Experts of a small language model.
Size: 13 layers, width 128, vocabulary 2048, 48.2M parameters.
Experts: 256 experts in each of 11 layers, 64 tanh GELU neurons an expert, 6 picks a token, a sigmoid router.
Below are experts of layer 6 (counted from 0) of a mixture-of-experts language model. Rows are named router (the router's row for the expert), up (a neuron's input weights, with its number), down (a neuron's output weights, with its number) and show model dimensions 0-127. Each number is 500 + 25 x the weight over its row's rms, rounded and kept within 0 to 999. Numbers have three digits each.
Before each expert's rows: a language model's description of what the expert responds to; "raises" lists some tokens whose logits its average output raises strongly, later layers aside. This comes from a sample of Wikipedia text that the model never trained on.

# expert 61
It responds to: The piece y inside words like anal-y-sts, -ly/-ally endings, and hedging words such as not, However, may, even, still.
raises: "t", "d", "tra", "ch"
router:497495515480507500525520465492534498528530473481458479470473521543460507509557517503475485469516498454475473499540478521520482512493478480457532490487453464507553521525509489508492533444514486486520475508489523488463542519491486461494452485492506496510527517514490496491547462509498498493520546538475541487469556483504487488511530467495500529528490480512477523506499457500499494505547
up0:505473513484503505513545509542450521522514502508495511477506496484502492530504462505510508512482488486488484484497493521501528527522454503496521445499494569510506478517453509533467508489499506492514490449481477527474509539522493499497488479510519496523549503504472465508523504518556461495436532454498499471486541531467555479476510482518556492540482464503498469511519467511463528520506
down0:487494496533468522458514468522527541489500545474511506474472527466495478508459503495476488510491526491493493495520507487506511503505495528512460483469512492512510535493459491489529511483494468498504518466524479507556488481513514519509429513458492491514459501528505505556519568504516547530486486491502511499477495529474457528499486483470505479509438510479576504498488503488531518551481
up1:464506468533499457486517528493519504489496482514441537496484501520477522465496480518483474497494470541491492532526512467483533515457491534514531504507482449509521523545488520471508492478502478492493462490516509407465554486502477494500512514498526470517528475501554548470495491504476503509549514516524502481489487510487533506511510525512515551518448471534522515498506511467501503513484
down1:548498470517478517516482524473463488499471477479529494528502489512485475535551527501521538504513514467502498507462481534471495469583470498493485471474540452522482516534521502499498509498492528496525491492526502458539538441531500519463504496475532502552490462500483498480497501483494540502528510494489497442507489512493457509489512515505503527461525469476509507548498499513451486490503
up2:500505486527498500502517469526490493521539496505455465477504439510499483510468511542484507521542499477452479482502486511512516516487536521452520491490464511514485513495491517473530536502461487490467485533498463547542578487507545484470501515492492499480484495537505480498490548500483456447529531512480508500492491522547500510482452487464506494510526520533463501492534498490459526502519
down2:500493541548448496504502514514500516564523484514461484514500522519479469516516536497478529512502560435505493506501474522547482509481522498457510495537553489539531476475479515503485523472498491452494464516524486490509476532487477481502502512502438496521491459461494474505556505502502500504527457526539478518514513486526489495478473479501495512521514526500476473504481504479515441493507
up3:514505472482497469489563555488492487457539464485507483505503501521532509490492507499507498510504464542479513480508520465483514489509443460496571450524498534503520490516495543529478452488496525500481450524497545442504521502536532499504488522475493504441516517524484493483477501492493530456527484521506485468487535537486503505487505474493472497507501527512499533482526484496508456527516
down3:531540512468457471489473496514519459488520504504526529460529544519485519507474464501486507562489540463475460542468495471496481496471506523491491515467485520513537510499523497470482474470499505488485509475526494514466483495508514500502487516471517516482498509514499462512522511532488539448487524507508535523514527541483504510528491517498499558458537526509462483506486413503501484473528
up4:466454496497478483489517498468503521510488470522523547451510498462479449505512488480517524536498480489429468509532482508544501486487483546505499499552479490489575497509537533452518523518539482504520501516470479499520548514519444501511537463508522517475477497521480514503544516482498508516477487534514532504490480499482481483498472493504484519506506508548486509489496484483532470533477
down4:543550476509488500481478511498483543505463498497490485488507494512476445487498479523481456535461479485502512518518488491547505490503508532458517541488499502543507515470515517513511531481510535467514469443509480505477494508514514507554525481506516577508498492549526489454450488521478453491499505492489514441513521513499499467469493507452499502521524551492497496534520486521484500476496
up5:506519474518526440517521468462503446519506485467512517525473498500513502493519519492504491493485476467489464465517508536493484512462500471509481503473476531486537540511514523504519504509472529470520500458510545466508520470509512513496502470524518504544499573485477458454457502507449516525493528541515496525477507525534469466509479457544516520517482491494507500540531493497522524529522
down5:471472497513500536489521436516473511471513496518489517533501536536547462512490477466475504514465463539479504506485534465490498531535479550495491487462540450489513467497503531496507470492498492484507489500522484508546443495527481509527544525517550482539513472519478512519504494513453483486469484473505465522483507510539507482506518470505504499455480551514516481477500531504515516465512
up6:520504520563521518515512416486510510529530492516498478470472502480473490509508503483514540468508501493508532471519504485498465495498470504441495473520498500508473470501477502492563505475544504522472447533533455490499516513531502487463460509522469485524523580492483506518506507473517513491509510515498474487515504500463514498492475496531492517512519518482498498465429500535488512532515
down6:453542529515508490492515537519513474476496498478430478531529504479485509497486515501479442439500509501507507516508531513528505467460523518474457519484538524481528481474479523504498460541524491504475479472510522487531533508479497512480486489519501515523505486537535481558511504499503501503486505474464535536516453539495513469528480543477532486461531473488481485514481486492546512490467
up7:494478540464516532535474481450489499508488509498471454486519467494482517500486433486464514457457507494488501511515481514506472552485482488482516516490438513495495500507562464529553451466462528481509466500531529550522512520523479489511495518508516472517492534495518486514507499485524512490505495527513518499519497473495508477542512518500529526538494532473523485469483467534499522538474
down7:513498496454534487494517457528474510498485520480528510519514546491514507507475511487515499485443466518536503497501471503505505508537495468555555543479515522459521509479519494518476529489484468513477519491491516500469496487514474463519491477470483473457522520502478462493504505498503488480437475481516533486510511517521548457516513512527516548515505500498502537514501462462450563478535

# expert 55
It responds to: Bare space tokens, mainly empty or leading spaces in table cells, after commas, and before headings like "== See also".
raises: "General", "After", "ven"
router:522474470491497479523514517442519514497496506489439489495496464503517494562524529516508511505494514452494460474496480484517496545500516507508514492502517487519517520490482481520506512485489561493503476484492523523434485477522516497507485527508469477508489481469485502517523504419453510462554503518470489532442501505469492500502555467542538512489507497485477496504476479480529486537509
up0:509515495446495504490472487456484451497513511513513495497486477467510488507512521475507514462529507544484436504510522525544481480478489540513501476502466490490457485518479513524525506514522516509520487481465528453461477555536492465483510467531538516449548532549464491475505504493522486556543475509507490534500519509493505459452488537505488486495496507541516495492501492519504517523506
down0:518515489490486491473457487546498495544497542537481503530526521536479508492507492533492481486535485537467473456490481471485485486475505479520511516511496491471518488509463481537436484485456503523516513517471484479545465544527514529514545510498524477497501525523488503492504518521559486508517502515491507558499516514495509491509541471469481546474473421472485502513478472485477504476511
up1:480505463511447538488482518475495485471491453484507501476448477523525525500482470459511486470492541469457518498501507506554527541525487538498489505519498524527488516523482494489490452541489492505496533522449507517549485478500492492533471511485516527495535470518506498495511516495488496479484484453522479513499562538487455478509522522510494524509455465476509504507513490521550521492555
down1:577497527488519484527528488447523518527501515523463521507534523484531444498486496543511533552478462484516485461494499504460468478512492526512523493490477495489491457481525500479539538460486522488477498453532512479462524477521505526536490489519513524522492462518479533497498488528496492515544469517472528487496467482473508490479502488524542506486500530508464491473461520463500523488479
up2:503498457516529495496506484505500508483499465482549533485480530495478515488496519535515467537516534443517493479514520516498450527483471501496491462518570520487501487495452481524513490487503492499523478469506503452513555514496505450523515478528476464529448481502521468458530530501513482521468491489548526507498478539520506543504504506500509520487531505499503502450532461492493535541484
down2:512492521507494504520523461538517525516475482487510489484501482536539474539495497494471501488532491479525506482431488466551470521495493469549528512481499486510513471518513489548454502488479489489512506482527525505498541490505496530491534500458496529428508491468509479493454486523516553527538493502484500507469506501508493457551491514531532509473473508458503529479485546515470496461481
up3:493564503487490452509457483545494552521476515484472532510501510493492559532531497448530542472484481511530464553517499476479509517500469493485562480532513517489554524492506481481526468505474500488534515479492515470520491480515474524516530500518546485489491491471537483486513501514505498529460509478510483442495518501461484473496502481492482532517477467505510460498482482488495503487534
down3:517468483553525500525483495503443474513492494528497547466487458489499474501467529513502498485506513450503500510533479494480499488539496467508488541458529487527487515550491521514514488478509525490495519462472515526500474576469490494499476484495472456531545488539448527469470511481476511489500442539512463511497529514505516489504525508522509501526494551520514500486493492522469466516520
up4:454505549490482499530483539509496486512490519514507465482522517519504484513503539456499496485494552490512504508523521504467491492507502488461490537448484489458455487489490479461466526487500534505507502519500524492490507472491443496518510499499551507502478454495536518546467518525467507520554508472446565480462487526521472477481524489505514535482526463483481525515529521470512533511510
down4:535527533499497489490512514480478501505502539488496465500473450469556440494498495494499489519520514544533506497518526509531492524520504525514516516484499507527462502488502515518526451544529493502483498471518531538493497463475457458538513514493471543551493505488492468559504489471472552496470480490527460473489502502459534517529487490503517500491486514468493503486479514490427492470492
up5:487468515504525449543510507446508502545511492507524459488526520506510507492555529501521512479497500461518522504459508493480525501482484463470476516467471512481480506490541442503507513541488527503472459480523508504490497517480521483498489512507483527540453494499523535527504501502463513489447495523461553569502501494479500519477467473520526500508519549463457486526505509486497525469506
down5:490538494527523528526474480523530516481500524465522508502438487511549486507519486492467512519532532463479455513495521497486492492487525492513522516561473520471478521492494511495499510488524513474497498507536490523480426453481503518485499498473495537461492488487501461462479492485508500540511507532486497496516448527537478449483492533537536519526506505479441503500456514519527500540500
up6:491468475499481500520471484487434496514469454510506493456507461519497502510476517487529476513491529512509484498471524535510498487490476491442461503535523501486537513488498488486541516506502495519499468527456492512505495528527540505459492516481463456480541474547503545550493454543499497534519504526498490534485494476547493506520484518496481525487536508511465471462525563520514497505494
down6:487500535493497500545496498496502457478530502517484505519520513469521550557548515532473512469545490500521514473499496484525493541477471524500519471488504505529511486525528550517470497484484504475494556529469528470473429461492455491510510475497499474491495522502500471487481506553480487490468540456511461534491509499505497505501515494493537543491480486509482497485478467484504443513543
up7:472485480473482490501507537477481507510523487497465522521530491460472471529518524515541514491493489556428490474473488499477557500511494426525472509523479480517508487506502491464498489505528503503473500483534506486521494525519512507503507499479446539512486516504503536526480473483457514535526514521503494471460532516464502527525526509555517503427491541528492501500487514502509462509529
down7:460439512527525499511488471480496501503525523459551495469460523510444508498469503488528508504481518485586501529493521473491494539496522492522533501518510474515489509507521484500483485516501502519538481544532508464485497447503518515512521506508478477470491501513560534502510481454505497475484476474487507532536487483498494481475510509469522454512501476542556493464482477489465540497510

# expert 60
It responds to: Short word-opening pieces like c, st, p, d, ak and words like end or met, as in cycle, stagings, kayak, end.
raises: "ate", "ist", "al", "ating", "no", "ver"
router:477503471426513467464550478483529512523491493502428487439488475532483507516498517522459516488519510514482529499467457523546475544513510476493523499532468502510512511526499489528499495453513489460492488510507498511492535515524491522504468492525464473479500487493472530537544514498515467471522562506482493526484530507512499508476484499491527514497508483457527521489516538473530532513520
up0:483498528516528517471471480460522487489464512490478481466528476524523498485535544513509498511492495500483551498456499483503481558463472485504520488505525535539498478544506536548505485489535510503552500525463504474475567484527509494528487491512465496501489469510512493490533455506531492502531528502468520496488475514462521488507441452486492495514514465469500464471483528485538488529492
down0:523534491515509474487477536507513508457486524519529507504523523534506502520502493489541548511489515513459537486497538512454494495474474479473543468496474469442499512505477539502475518543500513462500493506490496492520533480502550486481486496477473491535475485491539473488530495512484428511506507481520420484494485517511512485507503492572482496496517477509483467503528489457535500532513
up1:524469539500466532468529469497501458532507538484502502484500499498487487518487506520489470481493512502453508490518478483514504480475523484492556503497474516495472484546487492510519489497513447469510502494476500482463525496507497477458483530501501488542528526545543496525519493478471494451516566524507498515477510538506468485454454533492488534514533486502525503453496550542496501549463
down1:515474454531510523476456462505515524480461540477514522495467492516510521485485464479515484455514483491472523516478508498472545507490535451534508482523505506514522483532503491456487501469514506495495537518474475518492478496503528465506516503460503483547495479468478488540505537519580476500435502487496498551506508477477506520481516549497498502517509463519535497483514541529478482510524
up2:510469502456536486501508504497510481537526470503473469487493498524471509553497534505507525479554527502509476497493500520509497551524439460531449522493460472500502481491508499501499513578497491486518502507515498511456490482460515476490529500495528483473494488511502505545494507478532570520484509510516506504517507480513539465456479492488538504475470447493499523492484568495506527507510
down2:522506519500523491507499531520497472504478513491484489518470496502422479525505510497459448506485505480483507531510507532504527476515486528503470518516528492544509518471504510505482412517506526443472437486491515474528500513537484542493527494471539510506484478540491483532466472488503507476492494498522475492487496545520534477538508503472522545489475494485476488504540471514505555519482
up3:467514518513480492498500525499479516483540566496468465470545510434458510486496505525504497499514499482507494488498494488527507495469519511475516508484503497519534511487496483532523474443566524522488533545505465525498502532480524461467506498499521511482522466498462495519515512502482485482455569493470520512518503496480486520435479504499536546502514475498469542457512515500477501487518
down3:507492476492484508526510497520496517502527485514491501495505494509468500463503454494476486519456513464498531489529519521506484520495517492489482470529466503496489527505517453505517522486469527538561545514503499526442500481526504497499510466499504515483447519508495499451461510470507548479462454550524526496583516511516494539536528470466470519519495505495499509468484488467502464549493
up4:499476506477468496497513494499503541532484529541448480523519498465480498522501483485475506505480531457538504489527501531547497524482563472462486465492465469437507499477499500469517514473538489482511533489491486466503475532478496503517502471465461476501501494492543516486485545507509513471463507507466525586541489534526512537496517502490518502481505516490506526480488513484523492480540
down4:504489503505518511533515518502532513539498479499491509470511487533508517485440511523526526501536510471430498528549476503493515486474464501506475502476514499543469507467493506533515520469496490467487520475547515453500505489514489496544488526516527477509495508482503501478501475490498451499495513533508486484463507449496462502501500499506437540519540565455499498456504485505570510482494
up5:523449509465529500476494462543483487551501536483485482553525498472500496514533477507486526491480499483483503478480465508503487495505459468503540511484503537508515497520530490498523466476492498528488481516538500530472532556476511468482532520541452470508542529522517508525477543461496524493493499537467458466481547535506526452496498509478464477506481479514500505509501485514551492512499
down5:464468530500486521509444515473472528492510494531534509512463521450493475520489471463511522498506531512522500546504547522512471466478489489509486472505503462507494490483488515493496497515487490518488513524445509537500515485534516548493500519447511510494486469517485496491504507487466537514485537486484499510492485487531493491506528508554521508486499489530542463471464443599493499508482
up6:473462508518514464494516501516502523467495473518476515458530482516510515500514528513474511504467458490508493490455442501463546501485500493459503452487514509520503483515478519524507512479525509478528511523526515475513527519450524451517510541515488482521481507459501482481505491502451459513526507564524518565521491517479508500486454515493544507501485484492547457494522493460548509499520
down6:471514512443502555523490471504537492484492490454496471459532534552481500511507501513497499503547483501502501491510518497505552509516529455487485500569529515497479546507456478511476534484469491509509489545508479511533494527476482547529478521510482516496504510481482452520507474518499489501521468485490529470494461523491481466457463536500460505522536463478505474512491512521502481483537
up7:518518465466479495505528516475492479492494541498502464469508498539505521533452511490515474478530492493544520493485523538506463451490480499499507477523462453547516516512506511469489505515480512543512464497470540516510512547484504462511548536499513502530504482487489453546496487518477491474510535487455556481497508489508508500463500529530515506471492481496522522438512538506452486521475
down7:545513521510558535512487546495530514502514497510500495514525464484499484445491498486553458548502498503451476467441516531487493501510503544491453551498512516510499521531508493521502438475509523511478488526476494498470489535507449501478505519500469490509508501506494466491513491480475449502512500463518473478558504523550501491514496483520461512537484472522495522480489490498464519481517